Experts of a small language model.
Size: 11 layers, width 128, vocabulary 6747, 13.8M parameters.
Experts: 3 picks a token, a softmax router.
Training: 214M tokens, 6525 steps.
Below are experts of layer 5 (counted from 0) of a mixture-of-experts language model. Rows are named router (the router's row for the expert), down (a neuron's output weights, with its number) and show model dimensions 0-127. Each number is 200 + 30 x the weight over its row's rms, rounded and kept within 0 to 999.
After each expert's rows: "comes before" lists some tokens at least twice as common just after its tokens as in all text. This comes from a sample of Wikipedia text that the model never trained on. Tokens count by the router's weight.

# expert 37
router,195,174,186,213,220,199,253,241,242,175,297,207,230,177,162,197,181,179,201,180,194,218,189,206,174,237,241,173,187,186,172,210,157,187,166,179,216,151,178,174,215,185,216,139,225,241,216,229,175,212,186,195,204,172,162,218,196,201,193,214,219,201,213,155,206,226,196,218,183,206,174,206,151,204,145,196,198,164,193,171,183,160,216,265,265,184,154,234,212,189,173,195,183,202,225,130,177,139,150,224,191,241,175,290,196,231,220,239,197,185,149,233,178,219,180,242,188,225,177,179,179,188,156,173,235,214,204,222
down0,173,231,222,210,238,276,177,199,183,188,210,189,213,174,200,163,184,178,243,155,260,176,260,197,176,145,147,192,177,190,159,192,233,252,163,181,208,177,237,164,270,184,232,206,191,222,186,181,184,185,204,208,199,226,223,213,188,209,176,247,188,162,217,206,272,214,195,211,130,197,173,215,293,172,192,206,208,186,179,196,215,193,204,198,200,211,197,172,239,232,182,232,188,206,218,174,175,226,159,226,126,212,258,169,234,132,203,180,187,177,176,194,244,208,230,195,205,188,182,194,202,240,181,219,195,165,164,181
comes before: ":", " ", " Died", " birth", " August", " Born"

# expert 41
router,207,189,181,241,192,131,231,193,205,216,248,172,188,206,184,200,218,184,189,242,221,177,155,206,241,275,210,149,169,200,175,235,165,190,153,206,185,153,185,199,216,226,247,228,170,198,215,201,159,188,155,188,190,213,225,188,233,183,233,220,222,230,198,153,221,218,186,183,254,289,202,177,165,212,199,158,196,209,222,190,190,213,157,222,190,179,155,196,191,184,241,220,191,215,234,194,217,154,250,149,185,227,214,220,254,234,206,194,166,182,188,217,202,169,249,242,235,148,251,159,209,258,196,159,174,184,215,158
down0,245,211,145,204,182,238,209,256,226,234,182,160,185,201,205,171,196,224,219,222,206,174,245,198,256,241,214,175,187,177,246,208,201,181,217,238,264,246,200,205,199,246,90,196,186,228,202,163,209,158,214,209,216,205,210,201,188,202,161,202,182,162,198,182,213,218,214,240,230,220,248,202,227,201,253,212,170,210,156,249,214,191,162,223,234,135,205,134,211,193,199,173,190,203,170,228,200,192,141,192,201,156,184,213,194,171,212,168,188,237,204,189,228,135,149,174,190,159,227,178,162,220,216,158,232,194,178,185
comes before: "0", "9", " |", "8", ".", "5"

# expert 24
router,237,175,146,177,190,207,271,187,142,203,233,212,166,197,188,208,133,171,143,161,209,217,231,201,220,233,212,177,203,198,159,228,189,197,281,190,245,170,212,173,248,190,180,227,167,202,198,196,236,203,174,211,189,221,214,229,160,162,232,201,259,200,215,230,211,260,189,189,139,233,169,214,193,231,257,206,205,253,118,225,190,229,204,210,212,197,191,198,197,217,191,191,159,180,160,181,196,195,205,208,152,205,219,167,223,194,161,232,216,208,251,235,231,219,236,180,177,173,183,183,179,161,181,198,185,269,196,236
down0,224,231,200,202,207,199,188,208,159,189,252,142,195,176,177,194,208,193,138,195,199,173,186,167,226,190,221,229,205,155,159,204,216,222,204,217,203,223,170,181,245,180,226,250,205,143,155,213,175,247,225,243,183,167,217,207,108,229,160,163,165,228,193,177,159,236,174,218,211,200,154,235,181,227,191,178,157,244,247,172,229,200,197,232,226,203,183,261,219,242,175,155,247,139,183,187,215,143,209,187,208,185,208,207,199,219,246,193,205,226,186,233,185,199,237,268,222,151,206,223,220,241,178,179,228,171,194,183
comes before: ",", " of", " and", " in", ".", ".\n\n"

# expert 13
router,178,184,130,229,211,187,226,204,212,189,206,205,227,234,212,206,196,259,267,204,179,196,194,233,159,233,186,173,172,152,161,203,169,201,208,217,227,130,162,169,203,211,198,222,176,171,154,208,200,220,213,236,226,215,191,229,223,176,138,226,252,131,219,194,206,181,241,248,202,223,202,168,170,152,178,176,195,212,220,193,219,176,178,308,220,183,173,210,219,215,167,181,210,214,215,164,187,145,186,235,218,233,231,208,203,195,188,206,171,239,172,228,163,148,227,221,232,220,207,179,146,149,191,147,213,184,214,183
down0,175,247,203,180,215,205,208,207,169,167,207,225,167,246,202,141,231,226,198,219,226,249,204,196,189,250,242,225,224,154,173,200,222,160,145,195,178,144,196,217,204,141,195,179,220,120,197,187,162,206,201,203,221,228,255,182,209,207,192,189,246,160,194,185,230,193,192,195,178,193,199,182,222,185,215,187,187,212,150,187,186,177,224,249,172,126,230,237,243,194,186,189,175,242,214,194,181,201,167,264,207,274,202,207,264,217,206,209,217,236,181,195,194,256,205,264,190,199,149,188,209,128,198,211,185,199,163,173
comes before: " ", " —;", " and", " A", " \"", " R"

# expert 36
router,140,131,164,153,211,204,228,209,204,197,234,199,210,230,197,166,174,170,219,186,176,175,223,201,199,259,213,168,240,226,140,193,189,169,207,265,141,175,176,195,164,220,220,182,209,243,229,216,191,166,213,193,202,234,223,248,221,210,220,209,283,184,244,245,223,207,216,210,129,215,210,203,183,213,227,232,190,249,185,206,213,254,216,232,218,121,175,164,198,192,202,251,161,244,153,254,195,199,211,221,188,189,205,188,265,168,228,187,162,200,231,231,222,165,213,180,190,192,185,201,162,175,193,206,185,205,186,199
down0,265,214,241,214,157,192,158,193,192,136,161,211,227,138,203,217,240,202,213,194,201,190,184,192,147,233,227,288,179,240,213,164,141,242,168,190,201,176,213,205,214,138,187,242,178,230,221,177,198,255,224,214,238,211,181,236,192,199,182,204,172,260,207,163,226,159,181,220,233,201,149,185,211,180,199,220,210,173,201,210,187,206,181,204,188,211,201,166,184,238,193,268,151,246,171,179,184,248,197,173,202,146,171,214,201,242,219,172,162,239,179,212,225,132,193,219,197,229,238,188,198,188,223,192,190,233,185,173
comes before: ",", " to", " the", " of", " in", " and"